Weights of a small mixture-of-experts language model, trained from scratch on English Wikipedia: 2 picks a token, 618M tokens.
Below are experts of layer 3 (counted from 0) of a mixture-of-experts language model. Rows are named router (the router's row for the expert), down (a neuron's output weights, with its number) and show model dimensions 0-95. Each number is 500 + 40 x the weight over its row's rms, rounded and kept within 0 to 999. Numbers have three digits each.
After each expert's rows: a language model's description of what the expert responds to. This comes from a sample of Wikipedia text that the model never trained on.

# expert 57
router:555490499483449572486472464503540491566506510546424539443483496502527572435421508569518514436444460507453491623578507516472526443511529500471517506532567483519417530501512543486479485451468445534488527482553511507558479446436515518488484441456499540514488489524488499548442464491523537545
down0:509473520474504510458456468488486622539501506578442502547535462590462422489539536553494484458478485490506464499495553494527511490493471490426529458516513496526503472422408529505461459495497455466521471484543495486410463533422443507508429507512506490515473520515421412453471458511537463463
down1:522447513432588479433525511493501493616450492489507528499482491473485444511507488546486467497478473505499514439519527486497466559503459418559505508600538443531485518515518474514432462428456492533545517515449566478508461574549556523564521505565496532520434555461558501538517490520480556511
down2:432429513395515511541506455472490464476547485459503527506546459437543510499445468485417542457512524526504502532563532511462487549496500445532555472418507513454473464518556464426503569621538537515482468487492552463515501484444527465485503503490551440469485548534507519522550557560500499525
down3:494474561466532519445491582520571507523419491487483508521495491410435443467519556459472504492523405511558554512515546537532496484563515541456476512542463579541498401497519500464548452494505489531520488516564465500509529436475526453582542495496525569473505500449451453484453507519504537464
down4:453533463528450486480610411474495450525535470544494544501536524522451459471585504540504482479437504475447456551499436560513546522461467438512470447455495555466493466547556530521546441507529516448528541473485487493478563496479507481529536563516477539511518409549476564507498491577504457471
down5:483552500496474488542542475421453576545504547445469471445497491532515460512521400555431482521514514543564449490479544522511533509478473490501413521508487495479551490453497543561496526535430504449492543577553524582455476453538512543543553492534518460502480481515558561490556494455458428489
down6:495492502504518510484473497490498508518485427486527527481442464484493459438528474548422514475500527475531509472516482516443530494542531471520450531563536465505521484519444476523494527397474486464445408562588474535477517534494513435427496503545517405421480570528508483621489489485430477518
Description: Word-ending pieces in names. Final pieces completing proper names and titles: Month-ly, Ju-ly, w-inner, W-orld, Night, Court, Britain, often before commas or pipes.

# expert 51
router:505529507557444498490556561501487491526516477488488544460516505553529528509464509409487438496514472462415479452570477534520489532470530501457535535491553518523511535529485471441507525424498470471462498463485513551553537527459466406475562438458492512520503626484511495445458534509618511520
down1:484454538501508477539520560464506426533454572516473480489466531454494493473521531518532570506451410460576544485531524546496463524484468508593519503533530540508500548525435480495507519499512479575532529496452469527548414523531599475523476463537535482524455433599450538506501455545473509458
down2:534464545494476486567449532483490512534552466536399519494517474510485555475527433524456448570516515479569440580453571457520534530489498549490545555509518467453434517541493474527592459513470541505547532485510518501511472473503486430586505506527512500525509479521524450454444470509404446461
down3:422540475527437429539527514557496575460405477559481445437490480467474491580496543458468530465560470538520466472527535510525489490532427461558487469528442471494465483487559454524460489490497523508441459538499463534607492458501516529490519536536550517484493426502462480538512538502478581466
down4:471466521486478532482471561417481455541569598455516509509477553485399571458427448520504444529494557534462499541522505520495493497463503524534461459443529575504507599449457490495482540498497461545521476460484527543503498533510543521571549510509557542574468520508530514551529500485513575494
down5:530544468469549534478524552504447495481475418524525606413479524540447473453432490543500487513492517465500493469442488477517435531493494518529462489515469465539552528466606454468505504465457564562493466506397518500469499476514501512478429492536435442534520397503495492518528451501462483475
down6:482570384519493423549467502431448505473534484510501563509519556521537531536466492505470550454506549482496468482458463504615494526555454566477442514466449470392437575513495480496518515503503494415504531487483522509468515573490521527539513532497486484440468537497456505493533539478507460456
down7:497519574542482479554523521488478502503541437467466487509486505449450471468502435549466489468597507499421467558591412455478505545496526528571478469493487534474544573523474462516515431489436496528506429510456497515514499496532543515567466472498531408447467489519464504535531546594481502511
Description: Inner/trailing digits, percentages. Later digits in long numbers such as coordinate decimals, scores, prices and times in tables, plus %, million.

# expert 52
router:511533493453475570430486557581579498497501536549502512479481562485492488552431503470566563474459527514484574505480481489521476472460565557555468572525506442498552537558534507432478464499511479497480428464553487559499484565489505572455479564498429528473536531488511490563464465521486534530
down0:552476524478491450439530483555430535434482541520478481434511484459509440570477485501482471444433501497474521567461457473421532544537450482501518484535435520507512499426516453531523471487498510494534475485558514459476472410496451443488389492543446528566529448452496451514472544558527497503
down1:502376506500499512446520486523564568566574525469512494524518482530480459505520560488427428483430569473511517529515534514508501473467523451451468487503500512481505448467540486523473536588480492420530454499515480508501572553499510446529512483514579463442499495446504379476477494505558480490
down2:475463489493447527582457470515503521490488497531630499471599442508500449577561521490525452527486493438502509506540538499448494502469467482528466533403507517556527425484546571483513581484494535476508463524484534480497463615483495417509513465550549497478474468464484492489472484499526505510
down3:420456566460517508538530451489443504431480520586529463532467464553505488528534529504418602503510580492571527513554516473468431469497503544528495434527514531521544470471418479496486589459472510523483514474493541488522467487490449474509535496451532496445471513543510503506505581419549509485
down4:528423503535539466477517537515458480514510522519550466471484452482496528464560463514396501516507482506532488472488563568498441487567426490415507446529494425539520540446483472456496446469475462431504514435521558493474434452462548431504521511543495514583485525450473450448576502514477489490
down5:497518496472514474531575502553617480530490482483466438525500534533480446586530519501482451448518536610509508520440556501510554447526524529456466435512520499509441477492471493542412476478486526587524539493502497489504467495422501442462479537559488541525400521497500553487529527527505514546
down6:553560509519488563524540497429546507493490500555530490470464504525458492568527538504608549482517462501517380512517480514520529450486468478517558493501449507403504433538509437479470488534522468472562488466567469472496471511552538509479447446500486598491545473510486522509486428542508423514
Description: Romance-language names and accents. Accented letters and pieces in Spanish, French and Romanian names and phrases, e.g. Gutié-r-rez, Jér-ô-me, de, La, Jean.

# expert 35
router:481487463406511473452501438473518529609516519489440522504496486501531535512477524431484489474483502488489497544514501538436494467511552462511513445500559421557488484524459539509482441444477488499480504410570586500547448437491384504465507521522502505500503499546560484559466486468564437468
down0:475493604476480507472414517505490464572508498453538428505472496501529394530540505483533504568499434457484546463547514515478545482476486582533526454527505452461464540537487457439485450530576481412594554535523489508518549478446484533454528498496521520471503517508461478501493523576524513469
down1:518471492461471490622426552501469556531493493510486608506507450481519522564494447464510539449537464472497428415514486497523543475474514553532563522454484502422419491482567497524523448550477590481533533568513472497474512484476479507497503468515467564456517479516466544573524540508490503498
down2:447467491482559488632506463539511456470507508465540499506513515482512476461489501483454589471545504489558493492516469539514463478515568579567458453506547442505537461471512513434467469519493547552560534523573492500498506602509481433588537567462523503488453483484474514543521446503460523479
down3:500561526501534526438528517436493548527490482576498529536492495505484482427486550470463475462518471453537525461535500495535510529444450445482429524510509540452515494498553508569524474484476484489573482617398498469481486490556414469514489525540444463431489539519478481520506552515413428529
down4:455547594506581472419491523509497555512492526509532482501445455476421426511571440481478418554536473421442525459504446492452499510544478532521498491457489505451463501525464484538505471501447524459508522510556445483527424436498499522525551503470532521436496530540475459476519444501443535436
down5:492493487453523571499477493472565469544480470447513526512504427514512487515492500477421518422440538494500510356480567493525498518499468426505493543478506490556498472518552476471498446452459545579430467448471546475493516519466484514516551487560488509516593402489520492511546499445458469502
down6:423485511560506502518448494407481471462494488549571501545463432580492529567513512505461472567475519492489535512448512568524457437489481536455508460518495439529435486539507454506546407526454597563562473512514489491508499543486492471524602463502539518494486451509553514530470516521539526517
Description: Music and media suffixes. Closing pieces of plural or compound nouns, common in album, chart and soundtrack sections, such as Albums, soundtrack, Studios, Lineup.

# expert 63
router:471500442492390608487535467476619554576530513516532450452541529521503561457453521529473472500456489503422537563558495432504493537459490517548497497503535536558512543504500552555485476472448566485465446500514492488525550519468485508477467544501488503559542516489506471503488495423499539544
down0:494543496528519523419509462483491508452512555490519424509539515545542414490544550527516476510510514497542508543526520411460500492537429467480476556409457493576489561490518460523532517497483521479568489531473613471529428484494541508502521507472591519555447450459462496576473490475520470460
down1:469543558482530475446481512507494432419519531487493514474510536483503497520541471539499529471552531481475546474491484499437524475532559469499483452483511440565475434481482441421540448516438473536570522526423544515471508494506510512502542426476619473466456487502543452423547561533576539498
down2:465413528504441470493418494459572495527551516437577475551515521480532501521524512454525461520523556488472487484600530482485502451463494518537477455479506450523449488512439467530536521544525473546517581480531460493479490530561536555525489465509537579432401544544476442548532468510541496494
down3:576530453494517479566450462553535520550541450559498503445464479466473567460498494496448508500532460500503486481461562487522456583436479513493515480529525501525528467441482484549492543478470556531511452500464480474494477538571516488489488419588494539596556430476532499574500500435533582499
down4:470501457531463492584519465512479553453469462479462528564546435436567503493511535480479506515422479451515444444534551451494499502492502439514464488530506570463507469418483507530570530550489450468571501556441511470528498545465490545484491420451488452512588525542474541491439480473553540498
down5:469457501588487504480568551485412518541497501498447540502446487566513507467514459440507547533512441440473502533438410538454533477595481504503566568514534430538488508493479490502578497488478527541489505509477531510436516492498467471515510481560493500505506545534490578438548528528403466468
down6:499490485504470478498544478597465512481487474541453520482495500464402563544494468484494536439535533484415539530535505542507489573455557498547545405494393542443464484540472516442580538530502456487471514492554453507526437491548514517501553431524472535540511534449507446492458494474481489509
Description: Year digits and War. Digits inside years, especially 9 and 8 after 19, plus War in World War, century, and month names.

# expert 60
router:500534467506521552479483490534529544506557464551496601511608446515504554514499561548504454465534512536484508509458462428423496529456453545477501539505505516562447502550558477520519468431525457518491528466538540504533546525424534502476570478487510554561495514552527403493490556473513557511
down7:519527604490489497541459520475451483508441487457497471491461477458535469542497474531486484474482606423500493527501503433538574453519514400511495498530529438512416523467536514482515529452419572493481526487490440509462464481505458481465540478505448571419417493471488448521465473475493468521
down8:516519502508468561466571493412484511427483500531541439528539454473511438450455502538501521601587539504549556502492549508534497547517505519557433589498517588471495523501486505481516513508486471468456488528494472433495472492439547536463531495567484494526472501519492608542536552457517527470
down9:501502474468525528553499489533551504481511590494569538503470489533523577451459561532438430581552429493587562552433491560562442514445509515502524509419516524556539506533501481474541508491525509481499471471552398524486463491490521522536503532509518500580499467484486460526512539489434528520
down10:472503515501525548460458491546537498529418533469491463447496462458571478569576552586573508460544487518461484525487546466521555493505461460439492498533397535453523493519484533507462528505422467444473508506503382464468515474495555520502497568530462518448490501449514548470520538489461453523
down11:442454484502507518446558488530443486393529475444516456516465486529470522506487502569481482481473490489538554568448511532422510495535520506584472514581539480534603486507532477502577475579442524569506489511449477438514502482529437446484540454488514447437507513512492461512475472518478503567
down12:482523534528484493369553523481411443427441479582475502492507516414540476491474446558496524473484436466515542468469545469495565488486586497523454535494492534467469519469509513458505466563493501509503523496523514559600434478551538501506511484484543470505547430474450483521458484468466517473
down13:528510501470534494422476519430463488524497588487504419591560484416487399442486459453503511454543522505479507514600498501433573516510535561540470474481525524562543532486524497506480458535476505474490578509443531508508532528492486510489466568436458496459522474495548539512483449507505453536
Description: Auxiliaries and subject pronouns. Forms of be and have and subject pronouns after a subject or sentence start, like was, is, be, had, he, she.

# expert 55
router:532519502472428476441490498452554564467482556463524531500576562500469560442445514539547445518480413488536517531479463428508496447529579490440435548496522529519471483530454501481475397472490489494539486481492606494518486496537516490445434517509503546520581536547545492456484506484493496479
down0:393516483570532492461517459459474571535491508552478587471525477547466449459501475492517535492489506526525490496522490466541548483530505410523493494489486460487491384524501398519442503492532488508563500475497481474426461501498524562562472443512509517423606541475464493484467513506484447462
down1:499445513488501455456523521497510481416501526543575539452474438463537551587523464513567584451496471449562531426548426452558463468514500444544529535532396552474522485548501499505565466501537496556500522531530550501537459512491522528467484537478502488510542479543466492503546513515454566514
down2:445379508527501498505565488490546468516498396526532512513489516486584555438476470437506521432492497529549453391496464475474528478521552525518487446474485487424449437442539520544457486501496455524493457448509552436520525469519474443542492546504489540480476522496484479460531471436470512457
down3:478453530476472466426459479492472490513495539521484492476512418533493482483521400463496415528515542472487506465509525546533492509617440479490457498465489464558514601434511514472510463478459567557447527474553530495514461546548551539593534521527553521453476542487484502425513502486555495502
down4:445456496518434483555478457498466467444484551478516492489476504547442465501513466465502555434517501516475496502479451575509450486456497496500531488491532480576547429464569456529438495504434503515531506528413460494520519526526421607527519479523561476579565484456546501495501478468512470401
down5:462535506571491479521502477509514443506478459507416498544536482514551508434457461522411530479468509510461532453446489534453536485520533543479575468535541433472525493496454473511492480567471506505425423495415426543490479569579490466502494474526452510482387516436524537500444498494482481501
down6:496523461529511491538536519555516511580527538410533495529462487506494435476469476524504534450471460596494503526449516515428464414536492481488551525501502508466438534570463495504510405516513447458561504442531451470508506503468489579518516538453500476528570490543555511404507434444482479520
Description: Vowel-led inner syllables. Inner word pieces starting with a vowel after one consonant, like t-im-ber, unt-im-ely, Inv-as-ion, D-id-ogobius, tand-em.

# expert 33
router:530429490470530494468534491482453504494453567527445566505491492475556487521502526524505495474520559532510468512583432481512518494476509499426431478533576485491461531516560473496509516495405479520470496489542588531541577590515514528521472488542486546449514539544610447581465481470499533484
down0:493486538507466465450526436474507504500472551420449508483502651450497496548499494500529433505483544504512546485491488475493543504584477491512536438553490569474529436469480546507486460519549433473512538503475580515433490541555520558508517465486558445468546536520530513552465452578503500512
down1:533547552444528512436533491533528505531582487556457518481592493508439533478460433541465428494543486516499524534487450495540500511522460529501511543493465506475502495549508572524519558489529464474531473528518439462503534506562452511550544558543511481504560427432486525447484598566461447447
down2:486541524581533509571526524493422500509485531573472487552480481502517479507483547471520442507476509593543499440514489511494438434379504469551494522479518454474520498485536501497541467538506537474511553549503444436506448509489532488485415535514454454446580438490459552472502483517407512527
down3:533569560516444513560527477452514570469576490569517527511462503522471549435476555480502516516475510537523465459437455582517518528445567495455538523535411532491524446465532493478456441461462543466434491507518489528479516461498415572559545535534498472510463503492471472501522539489573548474
down4:537498513543508541612553534505419542448529455429484496523548492566485428482572524569519498496549484520552470487472496538538461459515503535559509550523471440510517440519511484467474559548475476543530545433467451560489471530486593496498461505532517421538501444509519542507511541523459472530
down5:472495521535485527466552493515521456508523420506532465436519476498495505527483513593503538530534563552488469487516472553524408533572509517510460540484514435537542538566403472507547491516517507555584541516499538549436514546456480531506574472525482505483433451513505543421546528449529495438
down6:560546503505542447389465487470467491516507403482445418530508511474479508423454413503444540513502531519486526476452467532530559429493514511532523470484483494510466475432538522489474464495478490408492458550550462463511533434505455535522551533566513538528578472471452519483464492498520440497
Description: Function words and negation. Auxiliaries, pronouns and connectives in running prose, especially not, can, may, would, them, it, however, after commas or that.

# expert 19
router:549525514450482589441554522480553462500472481473492507431512551475481540540460480534593552467465462543476539500503459480496503482448581468497494458541531496532428556495509538541503468458523525473502458533544545491518508494452401418516463539445440536534518500460495517552434514538519542580
down0:481567486488449533492548533497436458526542498552574459431488565424478485437506515465508505528516422563489488442518538490548470491440476452469497496513469516469528543563507526468503515543513469469506476556443469470545436479550488488494489477416554504555462400540482487443448455503436504540
down1:521514440471523587540424493564573530453464464501489502453511460480540497562401471486441521473540504494559463523553561514497503468572435550464514465528446509519549488528514442434480549565516466460503485462551491542459494462523485451567567432457521564480446488481489522491518500509491520497
down2:509485514523470552530512502516561536506498535505504511545447502486541487539487490492520576502539508502499437400425571517466471464473443417527493537477430441441488504592473542557542568479502458543489479476507453462487485461587544521418503491497499565471466532514494458557547556490451524544
down3:464537511539467454445498464548472532496449534420562468505514511495491524531506483543470517547528474565460498461451473564535550466523488481492498465525444541541513565487481494596534515575447513572509525483467503490520436579496502449441466535529557449431484495400468478488576509461504550523
down4:530520601471484543540553478444502558434423497491453432561497481426502449549439504561523513537454483495551520465453526513469519467592447502496502457541476517499455516544465427507474468457549560528503563474451507489510510397475516440452522521520478545475523488493491493470548527482506512553
down5:423557533543531477457516498385495482497419448498477473448467456479503457480396462449505519538494503488494514525558455469484526477447520545482489481566534477470515534481526487476511499482559545476500462520508476487504479436524445571528554477518479487394538439518430564471454561463454490516
down6:540465490477395518470449426493506472498521451495505418510527517518540439492525480500522553509531449583443513464519545561486527510465581423496556518522490470481489538552501508495477485478495631506504543489431482448516552479515507490570530558515495510465449482458481516466536531535437578498
Description: Name-start word pieces. Early pieces of proper names and Latin-root words after a capital initial: G-erv-ase, G-ud-mund, B-ell-o, col-onial, dem-and.

# expert 7
router:527511489426450474473483485483552514553435542521440557478525523499505528525480484524474505495513471571502451454544395555557518547522563566487421509533500464517447534494548470523481470498510484481540502465488586525472483475531420454453424479484432516526508593481595480500510546489518490530
down0:539503438506514485562534467469562459506476544487469519431457461500460493475600504530454464529533438421470537514507501520441474512551515497454458498485493425463509530467504443477466519560546456531483541398454507560544497517540481473522545464562487543545404479462450511545526544490528546528
down1:467471519469482582499474550462507500547537505471498517536485593449543515491448511513439488441422511469463520477519470478476440501534443487518460571497544470453510482470551465462446548495510523476475439504506550484502460537571541445492497531460499404506437551516612468525491504470557560554
down2:445484499473481541459506456556570472446471478470496487497492550510463529525477494564480544470496442509585481526477444439404470565487539532557529570432435529501463514596488455505511455501462534497521458514563464406551535520563529484539500460494490465495541476525497477544560525484498537548
down3:467534467508488510458533535525460489507493516471520510577519520468451471538505505550407440460527538480489498557522503517555459456508451535517488586419488504543470513437465493560547496512453435468461434426485568488425467568476488505535571542431503487531474560497534568462546518510514557501
down4:468527550518590565431512591512445545526464513477489460473557417505480478603510510525490458451476456515480462570517565471488502492485443447550511576550495490445508450548455573583503528548451517491451532475491503491487442497484519539502508514508442500538519492496478465481439541478542507466
down5:489505526588462499453471494516428464535484488546497513547528534533446465597493580551523534478560509446481527507554537504461521486472483529574501470534546562466549482466520530468506475517497541412503479430449541410482462566453526487475470436517487532507553458461542506433539516513451460489
down6:563555454553493471402487488489540492459440516503467490510498517474487524500515550509512504541492492496536475427477518478515512498476521526454536496520462554426419475554439470482515512506460488416530411546508527527473468430521464528609497509481480432522402548490449477498581548462474515462
Description: Early word-piece continuations. Second pieces of words after a one- or two-letter start, especially after l/t/d/b: l-ug, l-ung, d-rop, sc, Exp-ed.

# expert 61
router:537560513435522505478527493551478515500514539478458501500560524480482506457527567511485493462499503476430539577588493483473550422501533513556519516514641415560542526508519509460545437444464518482479467562466517502514515504431491554436480491506513479432547551495494444522457507558499473520
down1:468544510528468435486544566450456606497467498494494558517498474497523518550493490491544486455517509565497511569454444521444422503496513466453465441483479504510472467489450511476468503538472459483483514491481384589510494517560460539456556457544490473527580430439526506545472467435475530486
down2:477451499523424504514500561476501476519419479528548472530529446428569521485531497550442489510531534477429492451493514514505452551511485500479462515561534430409514488484497548517532452421448548482454451541461499491441524529490493433475497539500587531584504469555540490503566526485533441477
down3:506472422494526522426454491509482529530580451528444515516432462557515498509545494505424528564510496503453538435526386498510522558452535462483469520465467538530442512463480497505574495501553484462487483462526441456498518523533470559520524460400481501531512436476428504515546515453463452463
down4:572538542491456481531490511390468506565438542454522397513505497509544474437516460453567487548509494523450495558540482518486495514489486519482563448565496500556547501551514533503402595443512505481554463470469467512482430449508552482513468531483496461451553536453489467474480475517514499519
down5:536542468469468487495504513441479460596502483517493556451527493498488470424526484543570468469527494503526501468444540567551474547471464501572476446548440485472602506558533482510458541516550481519539477479560453522481525512538447462511468504542412543545471492448405495465499519441471468455
down6:486507458525531541441488457394499468465535506523508527567482582486504515432522538473419486482501446405474445480458549512516469567504518492520492467520548577501532556443466430460481491574537541489461558526454529467518484471483533540554504503470533504520506539501413551479512476558491444483
down7:520532542450430465564538499561529526439489563498498469589548463513532540486501549563457541549399463428530511483486566472480484489482478468535417449501520476511481477525464449564539476517534496458572539535555514556451471556509566557494488542494508542547526485479487519516492463561469483507
Description: Year final digits. Final digits of years and other numbers, plus "century": 201-3, 184-3, 191-9 in dates, citations, and lifespans.

# expert 10
router:562513482500466539448455436464502466521503504446499488463484445586521595502469458517494497492471515504506542605495471511469556475503468520457418559457576554499460524533502544480463452510464470442499550450507484529477542495436519465454456533479508478478545604553506495518457539532492428542
down0:459516484426485440627487464515535518453478459443588451487437484458538539494441502430476546545495498532457494499467534451460557465566553514526506506499479519436539494519507509429438469586483478435524458495495497451560488522475554518521519470466478437515449506503477488512496470500462491576
down1:536523477516505524402532450488453517471537523474522469495504435442526499490549508537493445469528488497491505534478546488550518527494380512544500521536428471522503523514499432560427508487550496577485418455486573547511510572508474579504446570499441530486483488494429506475494521474554567472
down2:483452525452476614489490484502497519502503417599442437479555470513455501494510502483424456491510442459491494483437583450532483503452526576487537444492497516507491500523441459523459495484487509521502442523438498471446471429534496487482503517608498488481462520498602545532525469485481540532
down3:470522475491485534554485515458565449514457490522502481479540512564520490488468570529500432516570454542475433534512479443499450507491435500505506455460539425469450494471529495589531450496528486497517548515567576506502423523470570452504533446529493528395445526539557534455527498479444494547
down4:519478452511540546473401558447450510450540525425497519515543528495423497551516504499540514474422502483485522524411471499552533554495530477459521519447419501483463503516462461493504507519539451469566480559456505483463478510546424468467550528483484480507574500514458477565544545508488390477
down5:461500524492548475494514511460469457457526503461498524478488564508494493455573479540480528492429494515505444531570483561504481470598527487509421506531504584509512518556493528475505360497480434535525569450535542467526470577522509452482478516529557494531513502513479572481469531488472490601
down6:518522558526509455560478511537474480492527522527499453527524430620523392522543449468500453547547496558506517516509558449546456477511477517469509567497510451470433519481539549548477474509510489493457544521444538495495504582449539564476520484490535515502449518537542521513501480576531600447
Description: Word-final th/st endings. Closing word pieces like th, st, est, ch, ter, ast, including ordinal suffixes th/nd/rd, as in Streng-th, Corin-th, co-ast.

# expert 5
router:544516461447485479380569509555493534537575484538450517475529596479515543516528580486605561418478499537447421520524503506478506512505471517496496484490500479526503546533489467460504536436514430492474491471513492546541492513454403471487524523519502496505546470450486498475490449467532445441
down0:545469501516489447453532507500479439428443465486534513540540480428517450520497553450426562466458528511579532495500529494506502539512424506551458418522545462598520485470517454465489523575523465516433513509442491465511479497448534476484422539507523497512431490440466519531495424530531534463
down1:504446418507538477471519498553440502427489498494511495507476479479522521526576434547551481473505470543543474419470498553532451457508525439586491546458518486494456499559529491566511504559493471533548455465486523472571451555553527441518529530509491572498446485514470529503513399518412474499
down2:537523510564448521496493444532519519481543545457482488474461422557525518478531505426446486463454481477495513513515546422525543498530555482578510466520464484570493460471529454466492457539437502502570444520507472421466521515467465538445471484560510439428487554521545469453553531432573458525
down3:522507506503472579429457462482506523509410514542506542542476487511510504492438507509457486493443532499519452473512527488542445545511527471490553558453511541500591522524462440539483548599563527487461474517548389461488496464490515558506444528533523490498567416478527575530537525476526538546
down4:571488466509487572511531527451450513568453507509468438602555522514469507521525471473497562446506453533472496481493452554512449535558508438448566420481459479453495481504436454499507473486497534515532541554451523501438498480511513542536509518401505510416534519543508482551583466514538522524
down5:486497515460519477475488498451482499434497504500424490494473492539511521478537528439446461481519477525454506493450523518494508487466507469465438403470463484542470437459573536476554497492539427495471504465489401448512443460535463509462540465526521434544518459542437484527481620512574437561
down6:522503472515495486450509518528541552491531489521442476467454472499475438493558595503505472510462496475493519466554492470469525457547492473544517450441443506493500423546482518437517497531583543509492438494576488539443519553494457501495484498495643491557454443418422470455536486481525502530
Description: Capital-letter name starts. Single capital letters or short capitalized pieces opening a proper name, often L, R, W, such as Lions, Linlithgow, Hainault.

# expert 32
router:508536457510466547464543440534529485520542471511512506515535482494537545500475480538475536519492465479465524516495484480447568417452511480454508573441526553539406484530508506447408395467474423433447420456515495514483536414575519484483478491470482500538536563503496433487502483513538511490
down0:461476531504483505528479449507535512510484528451503443526564534483485456447585445518564484470431496457502542495474526527532454455526520467539520552500539525562506435460538476478488481541465524452557480451432582576441478510502486482589534454550485470466487562484597531500474443549498495442
down1:462449399482531531487503476524451518451504518501454580575466484491450577503458414559431493530475488506495513550534420451480494519409439484484452535510480495489483465554488557492496448481523521523536509536429512515492429478508529551450495475499454457427517535553544499516470441517503478556
down2:468474512486489506480424477448459539626492440481458485483462468559442574490495490531483465491426456522563475510509476483552450553452498515495439508513588474516441529490502590518461425507499521456503532544456464497428523466505572468471480486520523446509518557534513519434465458513509469535
down3:473476483523452467501489495509559454542495565552422541504440548565559491413505472542463485495499538559503485493509436530451455521526553520514458479494578515547431539515554498504451561540513532503499494483502516468539488438539514548524503489480450422557445532518462552485495487534529430391
down4:484456546510509565591513535514523501549545513467511479547530527452446476526465564490479460512492503543498497514451524519491484427465485466556530488534461470475462557576490504548488614467515455489476444512424504516482501578517448442504499552494590499446455477459551484449448533496524590508
down5:463512492514446486565445531544472523458560499452472568499491524463528491492511422464540529551521511449395526521513443576561520549505538455426417574499476526465513463466492436568480466515465524438490457474499444483506471458438535478521522437545501487465551479492480522491469477462435523524
down6:528470467554482505550498540539509483549449563470569428501496520495582503517531522502468525468522541518515457395472557477549523423478473429610531480521542506550464513509536561495553535502478499555507456436568498450560508483527465467471567513482527475543462528500510542525427513494497536543
Description: H-pieces in transliterations. Mid-word h, sh, ah, kh, j pieces in South Asian, Arabic and other transliterated names, such as Sind(h), Bad(sh)ah, Kharkiv.

# expert 59
router:537518553508498499356508443453615528503481468511538538522571551513511559496456504540523555484434447553453517478517483480460564503513512546550501501541497486495486524512459519490477425475405454489516479544523566534456526546505445434431535486463473550494529498484495497498498479462506530453
down0:464469535458509504517442512524486486423457499484479504464506514479511542472544456558468495410494522510610559518568473544457472543410504496526528515477517551575518605467484462505488474495440564487538486541525432475468486498560455514562499486478425505491518465504523419440505449472533518492
down1:511523434448446442497514458446489480442471504498578511525463511526471527434467614490533523513519475495509528488518526500558519475504428557505537537470505456501531446540497554490533503504442583494457476482471512542411519488480466581530513471349451497486499482483523511453498501496535450530
down2:455500457551492479527505470548480547418475483520502590469486457559472517554452484529553520493607567506508589564482430483487540480489522479538472456498498550552468457495525544531536557529526488411480452543495565454466408503565514448518452507473460529480490532482474534508515495530535477511
down3:514552484493512500497519562574534567469430489521420495499449501481509394472510442562530496459463454542503603498485519414510448454443537445531484488469446442465526521510524493549551476553499490518523492529500468434472448524476505508433449479497469478568531434496459473482523576486498477510
down4:473539570519413513473581489523484525551469454508500527477461490539500443394537444432501410546458464516511457565496519457498445543470515493443510523519569480454529553481555512455424515489501487528521478596532496473509499499481491479530470468528556462464488428513457489452521458502521433529
down5:456503546520513422485509503485490522460506446513534515427519473473435438537584470492521449459433542552503530465461500524462496503558456544518515423467483506501502488486484486536580509554438536435534522437531521472568502441470574471433476468506513564552487393479484544505505524491454536468
down6:478509452543483512548549503495428515490421466491507560476562480536482570450510494444536513474545449465579523480517555503474473509525492486456474538486468490461491439484495529563558394528404470504574468489520509498469541462511450526480515379541526542492523450426501536459472494542512501488
Description: M-syllable pieces. Word pieces containing m, like am, em, ym, im, inside or starting words, such as cymbals, camera, Ammonites, thermal.

# expert 43
router:572612538515516512497486510531511505528545531556410498444536512510478572491430541493488502467470419547529449514535508504492508464447503506475546542446531494509472473521479485475472526412465457450529496509558511489560570463512493539427518561533468491464473551456570500458441489407515485499
down0:533532437567470420554428497433466478471471506518372450458442520530472476528554525500545532496491485524461599494470512457508489556548536484514492535511511454505445576491535453489511533450512541398513514521522458536532462473528462499535537506446466457509531516475509522539491542569496461483
down1:513504470529491504452552471431490517483474438523446498517534532534471515494474497547578495508426461543542526491550455488491511518547524528466508476526532500414476570500469442478438424407492512478534455515479551483490541456457515459522491511572474544417518533490432543514582559419487530451
down2:536467488482480498547485542494462484413500513495568484501497465474411549494437520516516477468530518495550525557492613470470481464546443459495489596506458453522493544509454567459547490599483511570465519504501549482531483503500489460467564439531533461426439524502486483469552540468551468520
down3:472521476531441442450460474472448550492512481536505520529505476502497541510455478535492481546454427558619469509464574564478488551517475563520428478525524504519509552467410483479549505498474504539489540540497437512498524492556573447506522525475547549464527551479433474428475586479498542482
down4:465448523481491584522514481497517545628488481425510430578501523509466481483507544527521507481509466522461519464519528587567553529462573514532507495504438480533508498521485560557503502523542538530510565477385502483443504503480482483508464503477490477490557511562498443532498596461439512480
down5:466572528528489536443531588490535461440502460573393512499582509538498518487556430548494544531506464494513534442490492467509552535484475504469542608421531500477500469465530451504492456524562502529529463505540585513503520491497515539516447464533465478491527508495489494527486442448576515558
down6:430496518445476529465508462468423468497518448486570499508514519443511481600570494525552514542509514507482512545448506480483455504438404517582507415467548532500504448562465536494422456543545465494444540497461520512468551534478452475519545526490510533422498526525505539496465462581501514521
Description: Proper-name middle pieces. Middle and end pieces of place and person names, often after b/g/h: Buch-are-st, Barb-ra, Bridegr-ooms, Clairv-au-x, Marsh-all.